config = dict(
    n_layer=8,
    routed_scale=2.5,
    router_cosine_scale=14.0,
    shared_expert_gate=True,
    init_std_router=0.00685,
    lr_router=0.00094,
    vocab_size=31572,
    norm='rmsnorm',
    beta1=0.9,
    beta2=0.98,
)
Below are experts of layer 2 (counted from 0) of a mixture-of-experts language model. Rows are named router (the router's row for the expert), down (a neuron's output weights, with its number) and show model dimensions 0-191. Each number is 50 + 10 x the weight over its row's rms, rounded and kept within 0 to 99.
After each expert's rows: a language model's description of what the expert responds to; "raises" lists some tokens whose logits its average output raises strongly, later layers aside. This comes from a sample of Wikipedia text that the model never trained on.

# expert 50
router:57 39 49 51 47 37 40 60 54 65 71 65 46 51 45 59 47 59 36 57 54 58 56 46 56 54 56 57 44 55 62 43 36 52 40 50 45 48 46 42 61 59 45 65 46 41 49 57 45 64 54 54 62 62 57 39 65 51 61 48 33 57 47 33 72 67 37 37 52 29 54 50 57 55 39 54 50 39 29 63 65 61 58 48 48 60 36 44 52 56 31 45 48 44 41 36 37 45 56 57 65 61 54 64 44 58 41 44 63 32 45 54 38 30 60 55 67 59 50 38 55 49 34 51 75 65 72 33 43 41 45 48 40 38 46 46 51 48 42 52 49 36 44 53 44 46 66 27 47 56 39 48 56 35 62 57 58 53 53 27 57 66 52 47 59 41 66 51 50 49 43 39 66 54 51 58 36 56 46 49 62 63 54 52 46 34 37 48 55 62 42 40
down0:51 46 38 43 53 54 49 54 62 54 43 59 32 66 31 56 39 49 63 61 54 64 58 39 54 50 51 62 51 54 50 58 62 46 63 38 41 45 49 35 41 62 59 41 36 56 50 54 62 58 45 37 65 51 50 48 21 48 51 34 40 47 49 51 68 52 37 83 56 47 43 52 56 43 40 46 39 65 39 49 37 49 41 60 53 51 49 51 55 44 41 49 37 60 37 52 56 47 49 41 51 59 27 60 57 32 49 58 52 51 40 20 44 57 35 56 37 64 54 46 59 52 46 52 56 62 44 46 57 48 59 45 45 37 30 51 44 56 50 60 46 36 68 44 43 49 63 64 54 60 60 59 60 52 63 61 59 30 58 54 48 36 49 61 55 58 35 49 59 51 40 50 32 55 51 56 34 58 61 57 52 76 41 42 65 60 62 44 49 49 66 32
down1:34 29 66 52 54 54 47 53 48 49 37 29 64 55 55 54 35 47 66 46 53 39 55 50 41 45 42 55 63 41 48 23 52 42 67 56 25 38 47 42 43 32 48 40 38 70 61 52 42 59 45 60 52 61 47 43 57 58 59 45 58 41 48 64 58 53 66 82 53 44 37 32 46 54 66 56 54 46 61 48 72 51 53 45 47 51 56 60 50 39 35 35 59 51 44 37 51 39 46 53 53 51 48 39 34 64 44 55 63 46 50 51 64 45 45 50 47 51 41 55 52 50 42 42 63 54 51 51 48 53 44 67 52 28 51 45 43 61 49 54 51 49 38 56 46 63 41 55 44 43 61 31 53 49 50 61 37 45 48 60 42 57 58 49 60 53 27 31 48 39 68 57 53 57 54 45 43 40 45 54 52 29 27 42 55 61 49 47 42 35 60 71
down2:70 42 46 56 40 47 44 40 39 73 60 56 42 49 45 44 55 48 60 62 50 43 58 49 55 51 44 46 48 45 43 44 71 54 47 36 54 54 49 45 40 28 57 50 45 63 41 54 54 61 49 54 53 44 49 44 54 51 44 31 47 54 51 39 59 58 68 54 39 62 67 51 43 29 55 55 43 32 33 41 53 69 56 51 59 50 52 60 58 45 65 50 64 49 54 47 71 62 56 54 53 54 40 38 46 50 45 68 44 54 38 71 61 74 28 51 37 54 51 48 40 48 66 42 59 59 39 56 68 44 54 49 68 30 64 46 40 41 44 44 60 43 50 24 63 58 48 63 50 57 72 64 37 42 57 46 46 49 55 62 59 30 51 58 55 47 63 51 74 55 45 55 63 60 61 50 48 53 29 42 36 56 49 39 56 61 58 49 49 50 40 44
down3:58 78 58 58 44 44 31 36 55 44 38 60 60 46 48 37 46 45 50 55 50 36 58 60 57 37 58 46 56 69 58 59 44 42 47 45 49 32 50 50 55 43 40 51 57 47 48 33 67 57 39 68 53 62 34 48 54 35 43 39 49 47 42 45 50 54 46 68 41 58 42 52 49 66 59 42 64 58 52 28 50 35 64 42 57 41 44 49 55 56 59 62 37 56 47 45 49 48 39 33 34 45 46 47 63 28 50 54 53 52 42 51 58 44 45 49 60 47 67 33 47 43 43 34 59 50 50 34 71 55 45 64 49 59 38 52 55 58 68 31 55 69 38 59 52 36 57 50 45 44 37 58 43 64 44 48 69 35 63 53 63 50 58 67 46 44 56 39 66 65 59 35 53 44 53 56 57 54 60 67 63 58 37 51 35 54 50 38 57 53 56 30
down4:40 49 54 52 58 59 37 60 54 55 52 46 58 49 38 55 51 52 57 30 41 48 54 60 48 52 41 56 47 46 34 56 61 52 47 64 67 60 61 50 44 54 32 43 63 53 54 52 72 25 60 50 37 38 48 46 39 34 47 48 41 67 48 63 50 58 56 17 38 49 38 39 43 32 62 49 30 58 53 61 58 41 51 56 50 46 45 41 44 38 52 84 41 56 48 39 55 37 45 63 49 48 49 65 50 62 35 51 51 58 54 54 47 53 50 39 44 34 37 46 47 57 47 44 61 38 42 41 53 60 40 75 58 58 37 31 51 42 45 39 41 33 46 58 64 48 50 41 50 46 52 54 43 58 42 54 46 46 63 53 40 56 65 47 40 47 38 56 54 40 62 26 47 36 50 51 54 48 59 64 62 57 52 62 58 37 45 58 66 41 54 74
Verbs after subject nouns. Auxiliaries and main verbs right after a subject noun, such as will, would, can, was, is, plus some name fragments.
raises: "st", "man", " time", "es,"

# expert 56
router:58 43 45 59 48 53 32 63 68 59 63 67 56 44 41 52 58 58 36 57 45 61 59 55 51 55 61 61 50 44 68 42 33 50 39 54 48 51 41 49 73 56 29 57 52 33 57 44 45 58 57 56 53 58 58 31 62 57 55 44 37 61 41 40 59 72 43 34 41 28 55 49 54 54 40 55 34 44 35 67 71 47 51 52 40 47 40 34 46 44 28 37 43 62 50 37 46 39 51 55 55 66 63 58 51 56 38 35 65 41 36 53 43 44 45 42 64 50 45 42 50 50 41 54 50 57 70 31 51 43 51 51 44 54 53 59 59 50 40 43 54 39 45 51 47 54 51 23 71 47 19 45 51 32 60 47 59 49 45 35 50 57 42 43 45 45 69 57 42 44 51 48 58 47 48 55 51 58 60 58 62 56 57 48 56 31 40 49 46 51 44 41
down0:40 51 51 67 42 39 58 40 60 57 42 57 52 57 42 62 51 40 65 46 41 53 40 55 59 61 48 49 51 54 36 58 61 47 62 56 54 33 46 28 45 55 66 46 32 63 66 51 59 48 49 57 53 57 43 51 39 65 60 47 32 40 48 44 50 54 46 95 48 46 34 39 51 27 37 47 47 62 41 61 47 43 45 58 75 63 47 57 63 53 39 50 57 59 61 58 56 44 63 57 48 53 37 66 53 39 57 60 31 51 39 35 38 47 42 53 33 62 60 52 43 51 46 44 61 56 51 52 65 68 46 65 36 55 49 37 48 56 41 57 36 59 52 46 50 53 58 62 37 63 52 49 33 53 45 52 55 32 52 37 37 44 50 68 43 63 43 51 67 57 46 48 50 55 47 47 32 48 58 43 38 55 28 41 61 57 49 48 54 56 55 60
down1:39 48 51 66 31 71 43 50 36 55 31 37 46 39 43 41 38 55 37 40 55 39 57 41 37 50 47 61 62 53 55 26 51 51 52 50 30 37 42 49 43 46 40 56 37 67 60 31 42 59 51 59 46 55 40 40 51 63 44 41 58 61 44 48 53 56 46 74 51 60 39 41 49 51 51 49 43 46 55 46 74 37 48 57 40 55 47 43 61 35 22 36 43 60 44 49 48 27 64 52 68 49 39 41 50 67 64 48 57 50 58 44 46 29 40 57 49 44 39 65 51 59 45 41 74 44 49 32 60 37 43 48 57 49 46 33 44 49 50 42 50 42 37 50 64 45 45 46 47 48 54 35 49 43 53 52 43 52 47 59 53 47 62 50 53 38 33 34 39 32 51 53 64 54 57 63 50 39 36 52 58 51 50 42 46 59 57 29 44 37 62 40
down2:55 45 49 45 31 40 52 42 38 57 45 53 55 38 52 54 42 67 71 68 40 62 48 64 68 66 46 46 50 55 27 35 57 75 41 37 54 45 58 37 39 37 59 25 58 42 53 52 46 54 32 61 42 52 51 67 56 50 55 36 55 34 47 51 73 45 58 61 60 46 70 45 46 47 55 46 62 32 42 38 41 64 50 46 38 58 67 63 58 37 51 42 65 66 49 64 64 47 47 56 47 56 45 30 56 51 40 45 45 52 64 53 60 59 42 46 59 38 66 40 49 52 51 46 48 67 39 48 61 44 50 37 53 37 60 51 46 48 56 38 43 53 50 47 63 68 54 46 51 49 60 51 54 49 46 58 47 30 66 46 54 44 37 47 64 62 51 61 66 56 41 46 34 54 53 47 56 56 34 54 37 45 30 46 55 47 51 42 34 51 59 41
down3:54 60 52 58 40 47 39 41 50 48 38 56 51 30 32 37 37 48 48 76 55 36 52 49 36 50 50 45 57 60 47 57 46 44 52 52 51 34 50 61 53 60 42 46 54 51 42 40 68 60 62 64 58 58 51 49 75 43 57 47 57 44 45 61 35 59 56 64 39 60 51 60 44 71 60 43 56 54 53 40 43 51 64 52 61 49 55 42 52 46 53 67 33 55 50 36 66 55 39 56 46 57 40 37 58 28 39 38 39 55 39 45 65 43 45 64 56 61 43 53 45 41 51 48 63 35 59 21 49 41 43 56 48 64 49 50 49 24 68 37 63 68 35 62 41 53 35 60 47 45 50 64 42 50 57 53 71 40 50 39 60 49 47 63 47 46 47 55 66 58 56 47 47 51 45 50 47 38 71 63 44 54 43 56 35 45 53 46 49 47 74 37
down4:37 42 43 52 54 55 43 49 54 52 60 51 51 60 38 41 58 50 49 40 48 32 56 59 43 40 49 58 58 51 35 56 59 47 28 64 64 45 49 73 58 48 37 41 63 48 58 52 63 34 43 47 43 56 45 48 55 26 55 53 52 44 54 61 48 70 62 07 58 58 49 51 44 32 65 55 37 51 55 59 48 46 31 57 53 48 54 51 50 54 36 78 45 52 51 47 42 30 50 48 57 51 48 64 43 42 37 51 55 54 47 52 46 55 52 56 39 42 36 46 55 55 54 44 55 53 50 55 53 55 42 61 59 66 50 39 51 47 27 49 42 33 35 50 58 62 63 35 59 56 48 51 51 34 48 56 53 58 68 41 49 51 45 48 30 31 33 34 45 59 70 35 59 36 50 50 48 53 68 61 54 47 50 63 50 37 60 49 66 43 65 51
Consonant name fragments. Short consonant-heavy pieces inside foreign names and words, such as h, r, am, Sh, Kh, as in Bornhöved or Ramadan.
raises: ".", "os", "'s", "le", "ic"

# expert 60
router:64 52 61 51 55 54 52 56 46 58 65 47 43 54 43 70 59 51 54 53 43 55 45 47 58 53 39 38 52 63 67 38 38 35 39 55 58 46 58 57 56 61 52 62 51 47 35 39 48 57 41 57 49 42 56 33 69 49 51 44 33 55 51 53 66 48 41 28 64 43 36 59 48 38 60 61 54 37 40 61 49 59 62 38 51 68 46 34 61 51 32 41 68 35 56 54 67 48 50 37 77 38 45 40 66 57 33 59 53 40 45 30 53 36 70 43 52 53 54 56 47 51 39 60 59 58 73 29 59 63 42 42 39 48 49 49 68 41 56 43 62 47 47 61 44 45 52 43 56 52 47 32 40 46 56 51 48 53 56 40 46 52 37 50 61 55 74 54 33 56 34 44 41 62 56 49 45 66 59 61 64 60 48 67 59 49 52 58 45 44 57 39
down7:60 56 64 51 36 52 61 45 52 50 46 27 61 45 50 46 68 52 72 56 41 57 51 52 39 53 43 48 70 50 57 57 47 50 46 38 50 16 68 61 50 52 38 34 32 53 48 68 50 48 63 52 50 42 51 49 48 45 35 60 50 52 46 50 48 34 51 25 46 58 36 44 56 63 56 46 43 53 44 45 33 45 42 44 50 64 43 44 63 56 45 52 45 68 58 35 69 46 64 48 46 63 51 48 57 60 51 58 56 45 57 52 47 46 30 60 48 45 46 46 34 39 51 46 28 57 44 63 53 61 56 37 39 62 53 53 58 61 59 44 66 58 74 59 45 47 67 49 51 51 60 44 49 65 48 49 61 45 42 33 36 47 44 63 48 51 76 39 51 42 34 43 46 46 61 58 52 52 43 62 30 66 53 48 51 55 66 46 47 23 50 48
down8:67 24 64 50 65 49 56 32 49 51 42 48 48 50 46 47 47 34 55 56 69 65 47 48 45 45 53 56 54 50 60 59 45 51 42 53 42 45 45 44 53 48 68 55 58 54 34 60 58 32 43 45 46 38 84 46 39 44 58 27 51 48 64 40 36 33 47 73 47 47 52 55 39 53 46 44 47 62 47 48 50 54 57 60 51 37 38 46 41 71 46 46 40 37 59 39 50 57 56 51 57 58 51 40 68 49 59 50 55 64 52 52 53 45 36 51 33 50 48 37 55 69 35 56 54 57 32 52 52 58 45 57 51 56 65 51 45 39 50 62 38 43 49 41 59 33 54 46 42 45 57 61 50 67 42 62 66 47 47 22 53 42 48 75 49 44 39 46 81 55 40 57 53 42 56 43 43 29 48 51 49 35 57 62 36 56 53 53 55 42 56 56
down9:66 47 58 76 50 50 35 37 59 46 69 60 30 65 50 43 42 44 48 45 45 50 64 39 49 49 66 38 53 43 28 55 49 51 48 57 37 52 46 43 46 53 63 59 43 34 41 56 61 41 47 55 52 52 40 61 45 43 33 50 48 43 56 45 58 48 48 40 51 56 57 58 41 37 61 53 37 42 35 41 64 66 44 62 40 42 44 58 42 59 47 33 60 54 47 56 41 57 33 59 40 60 48 42 47 56 54 52 25 37 54 62 49 64 61 69 43 50 54 72 54 41 55 53 64 54 53 51 51 71 54 42 45 37 67 24 33 61 38 49 53 49 50 66 38 62 48 60 47 46 44 59 57 63 49 73 52 54 45 54 32 41 65 59 50 48 58 57 41 47 56 55 57 43 48 52 56 37 60 44 41 65 34 65 62 38 65 41 37 44 38 57
down10:64 41 46 56 61 59 55 33 60 59 54 34 50 46 41 48 43 70 47 42 62 30 55 37 53 50 43 54 57 59 65 48 54 50 50 43 51 47 50 36 47 65 48 80 67 51 51 66 39 44 38 48 54 68 58 41 62 52 59 29 52 54 64 44 42 52 51 87 56 50 61 48 63 56 45 39 70 32 42 39 49 66 49 37 76 32 53 46 47 50 63 44 57 54 53 51 49 52 56 52 50 51 47 52 37 48 51 61 46 46 54 54 51 41 39 43 47 72 57 40 77 57 38 51 46 43 47 42 47 66 33 64 54 48 46 47 46 57 50 60 48 69 51 59 26 56 56 54 30 57 42 65 41 62 54 48 65 42 57 55 54 54 45 37 53 54 39 56 52 66 54 65 59 49 48 53 53 67 58 53 48 70 56 42 60 48 41 56 49 48 48 48
down11:61 38 43 32 46 75 53 40 67 54 47 41 57 49 57 37 53 43 51 59 73 59 57 53 56 54 46 57 37 45 53 36 48 56 42 38 49 46 27 48 57 54 52 45 53 56 43 52 71 55 29 32 28 34 44 60 72 45 52 48 50 42 34 45 45 49 48 40 55 60 41 37 40 54 62 53 53 54 64 51 40 55 57 56 42 61 22 46 45 57 24 64 38 57 53 29 43 53 49 51 50 33 38 62 28 54 40 38 70 58 51 64 42 54 49 52 58 50 52 76 35 48 44 56 65 42 62 43 63 39 55 46 42 48 43 70 58 62 52 56 43 41 56 55 49 38 48 40 66 49 46 45 41 40 50 55 39 34 51 45 45 69 53 50 66 33 53 50 53 59 48 50 47 42 48 57 48 52 57 39 47 52 36 51 52 39 48 51 64 49 54 40
Final consonants in foreign names. Single-letter and short word-final pieces (k, z, b, -ets, -als) ending Slavic or other foreign names and places, e.g. Wrzosek, Jarek.
raises: "'s", " is", "ic"

# expert 38
router:48 41 45 49 60 41 62 71 53 59 83 44 37 49 64 69 63 61 48 50 48 46 59 48 49 47 36 53 48 57 61 41 39 44 48 55 42 50 44 52 51 52 29 58 52 39 48 40 54 62 47 50 59 62 39 36 68 64 64 45 40 60 52 51 78 69 48 42 46 43 49 59 52 39 40 67 46 36 32 78 56 49 52 40 39 54 36 47 48 42 34 33 52 43 51 50 57 37 47 48 38 60 60 57 61 61 55 65 65 37 53 46 40 33 58 61 50 48 48 74 54 55 40 54 46 58 68 42 46 41 43 36 43 33 49 55 64 60 45 57 70 54 50 52 50 62 63 24 49 54 46 49 62 49 60 52 53 55 53 53 49 53 46 55 36 43 66 48 47 50 30 46 58 59 55 41 52 49 43 65 54 54 39 53 52 34 42 51 40 41 42 46
down7:47 50 48 47 35 48 58 52 29 43 48 39 59 32 56 54 32 52 55 55 38 47 55 50 44 56 53 55 78 62 43 53 53 56 43 60 52 19 67 53 40 72 43 28 46 49 43 57 47 51 60 59 54 57 65 47 49 43 38 41 60 41 46 27 39 40 48 34 44 61 47 39 65 54 37 43 36 59 40 59 31 47 48 45 56 67 52 42 55 56 68 56 47 64 55 44 57 52 66 58 40 55 64 40 59 60 51 56 59 48 44 51 46 57 42 60 53 49 47 57 30 34 60 51 56 70 66 64 54 66 59 41 40 56 39 41 62 54 56 48 68 46 66 47 58 50 68 33 43 59 49 38 56 61 48 42 47 50 44 39 47 39 54 54 42 57 59 44 55 48 36 39 50 41 69 52 41 48 30 66 52 60 47 53 53 60 50 39 58 32 40 59
down8:57 27 47 62 46 38 47 64 49 45 36 50 36 48 43 60 55 47 66 43 55 65 51 58 39 57 38 50 46 58 52 67 58 39 57 44 33 51 49 55 40 45 59 38 42 43 47 49 76 37 36 48 25 44 70 42 43 56 48 50 53 46 59 40 43 39 47 74 44 55 43 43 52 36 42 45 40 74 44 41 59 59 53 51 46 53 42 45 48 55 61 58 38 57 42 35 42 49 41 44 58 52 46 41 74 44 57 61 59 59 48 42 52 56 60 49 56 60 50 43 45 49 37 60 57 46 49 74 57 62 44 43 42 53 66 35 45 56 55 63 48 41 44 62 67 45 65 57 58 51 53 58 45 52 44 63 40 54 34 37 46 46 50 67 60 51 27 42 76 57 44 52 47 49 66 41 59 34 35 58 52 36 23 44 41 55 58 43 58 59 47 52
down9:61 48 49 40 49 55 47 47 61 53 47 50 55 72 52 58 50 27 52 42 56 30 60 36 37 34 56 53 40 42 57 46 61 39 39 59 51 49 48 57 43 59 50 40 64 42 50 52 50 59 57 61 55 60 48 71 30 41 36 38 32 51 45 49 51 68 56 50 37 53 69 45 50 24 57 39 68 54 47 66 53 64 50 49 55 37 53 53 47 63 53 42 59 35 60 46 47 58 42 56 32 51 59 47 44 43 48 44 35 46 63 57 48 50 73 54 57 50 57 55 65 50 60 56 47 73 57 31 48 65 38 56 39 37 53 30 42 51 45 42 35 57 50 49 41 44 53 69 61 53 57 66 53 39 59 67 59 48 42 62 61 45 50 46 34 39 75 52 50 41 55 57 53 58 62 46 51 40 72 36 54 56 48 71 46 47 52 52 62 57 33 54
down10:46 47 49 38 56 65 52 39 62 60 50 36 55 60 42 57 61 49 49 68 59 56 43 34 47 56 39 46 55 57 63 73 44 41 46 44 57 52 47 49 49 59 55 48 46 61 65 47 45 25 35 44 44 49 46 48 61 57 58 38 32 47 52 47 46 65 48 89 62 32 60 40 55 58 72 59 56 41 45 34 44 68 35 52 49 54 32 61 38 45 60 47 39 46 58 52 58 44 53 60 55 50 44 47 34 46 53 64 47 51 45 53 56 49 39 47 44 54 62 48 52 41 53 33 39 54 55 43 58 57 60 49 61 32 38 26 41 55 42 59 57 58 58 47 30 62 48 46 22 52 50 61 46 48 57 38 61 60 56 53 66 36 33 37 70 46 32 43 61 41 52 47 50 38 54 47 40 42 59 41 55 50 61 48 61 49 38 37 50 57 60 55
down11:39 38 47 41 50 46 44 54 40 46 43 49 60 67 45 48 63 55 53 45 54 62 40 38 69 46 51 49 32 49 47 43 48 39 48 50 57 54 51 60 48 52 52 66 67 43 42 53 60 51 36 44 51 40 52 63 60 37 58 39 45 40 47 43 58 57 42 54 58 42 52 65 20 49 55 46 74 47 77 48 61 44 49 72 47 63 39 46 55 58 43 65 53 44 23 48 39 46 61 44 54 42 49 66 50 44 45 48 49 76 64 57 48 37 46 51 52 51 57 60 50 52 66 42 35 57 63 43 53 43 52 40 39 51 34 53 72 63 44 66 55 53 56 44 46 57 39 45 47 52 56 40 34 40 41 51 37 56 50 34 42 65 58 45 71 46 59 52 50 59 51 44 47 31 45 56 47 39 61 35 62 61 47 31 49 44 63 62 63 51 82 40
Name endings, conjunction and. The conjunction and or ", he", equals signs in titles, and endings of foreign names such as -io, -ina, -ka, -ey.
raises: "-", "–", " position", "/", " of"

# expert 59
router:57 65 48 34 37 43 66 59 60 42 31 39 54 42 52 43 49 54 65 45 47 46 44 64 30 46 45 57 60 47 56 54 58 54 53 65 41 51 72 69 55 64 45 47 50 40 49 35 39 55 50 41 39 39 45 54 57 44 61 38 43 49 52 43 64 33 48 34 45 63 29 43 54 74 56 43 58 54 44 47 40 56 55 43 44 41 53 56 52 35 59 42 77 44 43 58 60 40 49 37 39 54 61 40 56 26 48 38 53 46 54 37 47 44 55 55 45 43 50 54 50 59 56 52 44 42 52 49 46 51 41 32 40 49 79 57 59 53 51 28 38 63 55 54 52 45 42 55 62 36 50 54 34 52 48 55 59 46 45 40 40 45 46 56 44 54 72 56 55 49 31 55 27 58 62 29 59 49 47 67 40 51 36 43 56 70 63 39 44 33 46 54
down1:52 59 52 60 72 66 40 66 40 40 24 43 62 42 28 59 54 60 32 38 77 50 49 61 50 48 44 50 59 52 62 45 46 46 47 44 44 31 51 49 46 32 51 59 47 66 52 48 40 61 46 55 45 56 52 50 42 46 56 56 60 45 53 47 55 57 42 54 53 35 42 51 48 83 59 51 46 45 43 48 68 37 47 63 68 52 43 52 56 41 47 32 43 49 43 52 42 43 67 52 62 41 34 39 43 50 46 55 59 43 54 57 59 52 47 44 54 51 53 63 61 44 52 55 67 37 37 55 44 43 38 64 69 46 43 56 62 53 44 46 48 49 25 55 62 48 62 42 38 45 55 48 42 45 40 56 31 58 47 63 61 45 49 53 46 57 40 26 42 30 53 33 56 44 44 74 47 58 46 41 51 39 45 47 47 50 41 59 50 34 76 58
down2:57 60 43 59 38 54 25 65 41 57 55 58 64 45 55 55 63 47 44 63 49 31 45 65 38 59 63 40 44 46 55 49 59 59 54 19 37 52 58 40 53 42 59 52 51 41 39 43 34 50 53 42 72 62 48 53 51 58 48 32 61 65 49 42 62 65 49 57 40 50 67 51 50 29 53 49 52 30 55 33 36 68 50 60 43 36 43 52 74 47 69 58 43 55 49 48 56 58 48 44 44 55 60 43 53 34 49 44 53 56 50 62 45 74 46 59 37 53 53 50 56 55 46 54 58 46 45 47 53 49 50 43 79 46 54 60 39 47 57 43 50 53 43 50 40 65 39 58 53 44 48 81 55 63 25 53 39 44 49 51 60 46 62 55 45 62 44 57 56 47 69 47 45 51 53 49 32 40 39 43 31 37 54 50 51 48 55 48 52 37 57 41
down3:57 39 38 59 46 44 31 52 42 38 40 48 49 38 50 50 59 61 44 65 49 26 45 58 65 47 52 52 57 52 63 56 54 54 54 47 72 30 61 57 61 48 47 58 58 43 47 44 54 52 46 64 58 56 43 53 52 32 51 30 54 56 59 34 46 65 37 77 38 51 67 57 50 75 65 48 58 54 43 38 38 49 59 73 78 54 51 44 65 60 55 57 38 48 48 53 56 56 45 43 43 36 54 54 62 34 52 55 55 42 54 54 43 41 46 61 53 62 50 43 47 48 42 45 66 48 56 29 56 45 41 55 59 49 43 41 68 46 63 37 63 57 38 68 48 40 53 44 40 33 44 54 39 43 39 44 52 42 67 61 61 40 56 72 50 60 35 50 46 58 58 49 50 31 41 64 50 44 52 70 60 57 44 58 36 47 50 39 55 50 53 36
down4:56 42 41 53 44 60 32 47 66 56 63 54 62 56 55 54 40 40 54 49 52 52 64 57 62 44 48 48 45 58 35 50 42 55 54 46 59 54 50 45 57 26 52 52 47 42 51 41 54 38 54 41 40 39 50 47 36 33 42 56 47 58 45 59 36 53 54 33 52 47 51 45 25 00 53 53 48 37 61 68 49 55 38 54 54 53 38 50 61 59 39 87 44 57 44 42 61 42 44 52 51 59 38 60 31 44 57 54 53 64 53 59 55 54 56 62 40 46 57 57 57 52 39 53 28 44 40 49 52 57 61 47 56 55 48 36 37 49 38 55 66 27 38 50 53 42 46 52 35 55 49 48 56 48 66 45 51 43 54 51 45 49 50 57 56 39 38 61 59 49 59 55 55 50 58 46 52 45 68 59 58 51 41 44 47 45 39 63 76 52 57 30
down5:33 70 65 52 51 37 46 55 44 36 36 48 23 39 52 72 33 51 48 45 51 47 56 48 42 49 44 45 40 36 47 44 60 47 60 41 36 52 48 47 50 78 48 61 40 52 57 55 54 54 48 42 64 60 44 51 49 64 49 44 53 56 40 44 56 46 63 99 50 45 53 42 44 64 53 35 51 41 48 51 55 41 49 55 48 41 34 50 59 57 53 42 50 39 48 22 54 52 42 42 52 57 60 51 49 35 49 37 45 62 44 60 52 45 52 53 57 41 57 37 61 45 70 57 46 58 52 64 43 45 43 47 47 56 51 62 46 43 45 51 34 51 46 60 42 55 51 57 54 51 43 51 68 64 51 39 39 51 38 56 38 47 60 55 43 61 46 50 57 43 40 57 45 59 52 36 55 30 48 47 34 40 40 48 63 56 45 49 43 38 45 52
Line breaks, list endings. Line breaks ending list items, table rows and headings, plus sentence-final periods fused to words before a new line.
raises: " The", "-", "\n", "\""

# expert 52
router:66 38 45 51 51 43 49 50 64 62 71 63 45 49 48 56 46 62 46 62 43 62 61 61 45 60 53 60 49 55 54 54 44 57 33 52 44 46 42 50 59 53 46 55 47 41 26 45 45 61 47 37 44 62 66 57 63 39 50 52 32 49 43 30 66 71 42 33 40 25 46 46 49 49 34 50 44 37 32 53 56 49 51 48 41 39 29 41 53 56 31 42 53 62 40 43 40 43 60 59 54 44 54 58 55 58 36 40 62 19 58 40 38 28 61 49 58 53 39 50 53 46 39 63 63 68 70 34 41 49 51 45 40 43 51 65 58 41 55 52 55 42 48 46 54 45 65 27 49 50 45 37 42 46 50 39 49 42 60 25 57 52 48 54 51 48 62 49 45 52 46 38 58 51 46 51 39 51 44 32 49 57 58 49 50 37 37 55 44 58 39 37
down0:62 41 39 51 48 33 70 47 66 59 39 44 56 45 34 62 38 50 57 55 50 63 62 57 56 45 57 39 36 53 55 55 61 53 67 62 60 38 56 50 43 67 58 43 44 44 66 51 38 50 31 40 66 65 59 50 33 46 57 61 49 33 48 33 57 51 53 58 45 56 36 37 49 42 46 47 42 64 36 53 56 39 59 48 46 53 56 47 54 59 50 57 35 61 44 48 64 50 33 48 40 53 39 57 48 36 41 62 38 62 31 18 34 43 58 61 31 50 50 43 70 58 57 43 33 42 61 55 56 59 44 65 36 49 50 43 29 69 53 49 47 43 56 47 45 64 38 60 34 49 56 65 42 63 49 62 49 42 40 59 48 47 61 59 59 56 51 41 72 48 50 47 55 63 45 43 36 47 58 25 54 61 46 46 52 54 58 45 51 55 54 50
down1:55 46 62 70 46 73 34 52 53 62 43 42 60 54 40 41 63 60 51 57 53 51 53 53 66 43 45 41 58 29 53 36 59 49 58 48 43 28 37 42 37 37 49 56 48 56 46 43 67 56 47 51 46 63 50 57 48 53 44 46 73 51 55 54 49 54 61 69 62 54 33 52 56 57 56 62 43 60 64 53 60 31 60 68 51 45 40 53 61 44 45 61 60 60 47 31 43 49 61 53 76 40 47 25 53 49 41 64 45 45 57 54 49 49 45 57 64 42 41 69 47 63 47 58 67 46 40 49 59 45 46 56 50 39 50 46 57 40 66 55 61 43 35 62 61 46 46 40 53 49 65 38 51 52 37 58 29 47 43 68 46 50 49 57 48 51 38 40 41 22 67 48 59 42 59 56 50 38 45 57 54 42 48 48 55 45 55 47 22 48 72 54
down2:57 56 45 61 47 67 37 50 48 65 48 48 40 37 44 40 44 52 32 47 54 55 62 51 35 47 40 45 61 48 63 25 51 48 54 35 36 43 70 59 31 34 55 38 63 62 56 57 64 48 56 45 31 52 53 52 57 47 55 43 58 65 58 40 58 43 49 51 53 61 53 49 47 29 37 40 54 50 35 43 51 56 51 44 53 47 56 51 68 44 41 42 51 77 43 51 37 52 49 53 39 54 38 46 40 47 57 34 43 62 59 70 74 69 33 39 45 52 45 47 53 55 49 24 49 62 55 29 49 48 52 52 45 39 55 37 34 42 44 45 42 72 54 40 51 72 57 53 35 54 47 43 48 36 51 51 49 38 52 48 42 41 46 53 60 60 62 41 74 50 46 37 48 50 40 50 33 65 38 38 47 53 53 38 41 48 61 39 47 41 38 41
down3:66 60 37 45 42 47 52 50 46 50 48 44 49 42 43 43 48 47 61 59 30 45 47 51 39 47 53 52 71 61 55 59 51 43 40 50 49 48 62 64 56 52 53 39 53 50 39 53 61 40 53 66 55 60 36 31 60 41 33 27 56 54 30 58 42 59 25 88 42 53 45 56 48 74 60 28 47 60 48 51 39 33 62 69 59 69 51 37 52 58 50 66 51 44 45 49 54 37 44 48 50 35 54 47 57 39 54 42 52 49 30 35 44 61 53 62 47 54 54 44 42 40 43 42 52 60 48 24 44 56 48 56 47 55 45 47 58 49 53 31 66 57 28 45 52 51 43 42 46 35 61 58 49 47 45 43 61 49 63 56 58 41 52 57 51 43 39 55 65 62 61 45 52 42 44 54 53 44 61 69 59 58 60 49 36 50 59 44 71 51 46 44
down4:42 47 36 48 45 50 52 52 66 66 61 46 44 56 51 51 71 53 54 39 47 49 47 39 43 31 52 51 33 54 35 60 56 51 46 50 71 53 37 49 50 44 41 58 56 37 54 45 54 53 58 48 48 49 60 51 58 47 47 52 61 48 35 46 52 42 47 23 40 61 43 47 63 48 57 59 37 56 47 63 48 53 35 42 51 61 57 55 24 57 48 99 48 62 44 44 51 25 48 42 60 64 42 50 43 54 49 45 29 63 42 45 45 43 61 49 44 52 44 50 45 43 42 60 47 46 47 42 52 48 61 59 60 70 45 58 58 45 48 51 49 30 36 57 68 34 63 44 53 49 58 55 54 49 57 37 48 45 72 50 57 58 53 50 32 37 41 50 39 53 63 36 51 43 38 56 43 52 71 65 48 55 49 63 59 39 34 66 58 50 49 58
Word-final pieces and decimals. Closing pieces of words such as y in lengthy, plus periods inside decimals or list numbers (47.97, 14.) and short verbs like is, go.
raises: "e", "id", "er", "o", "ly."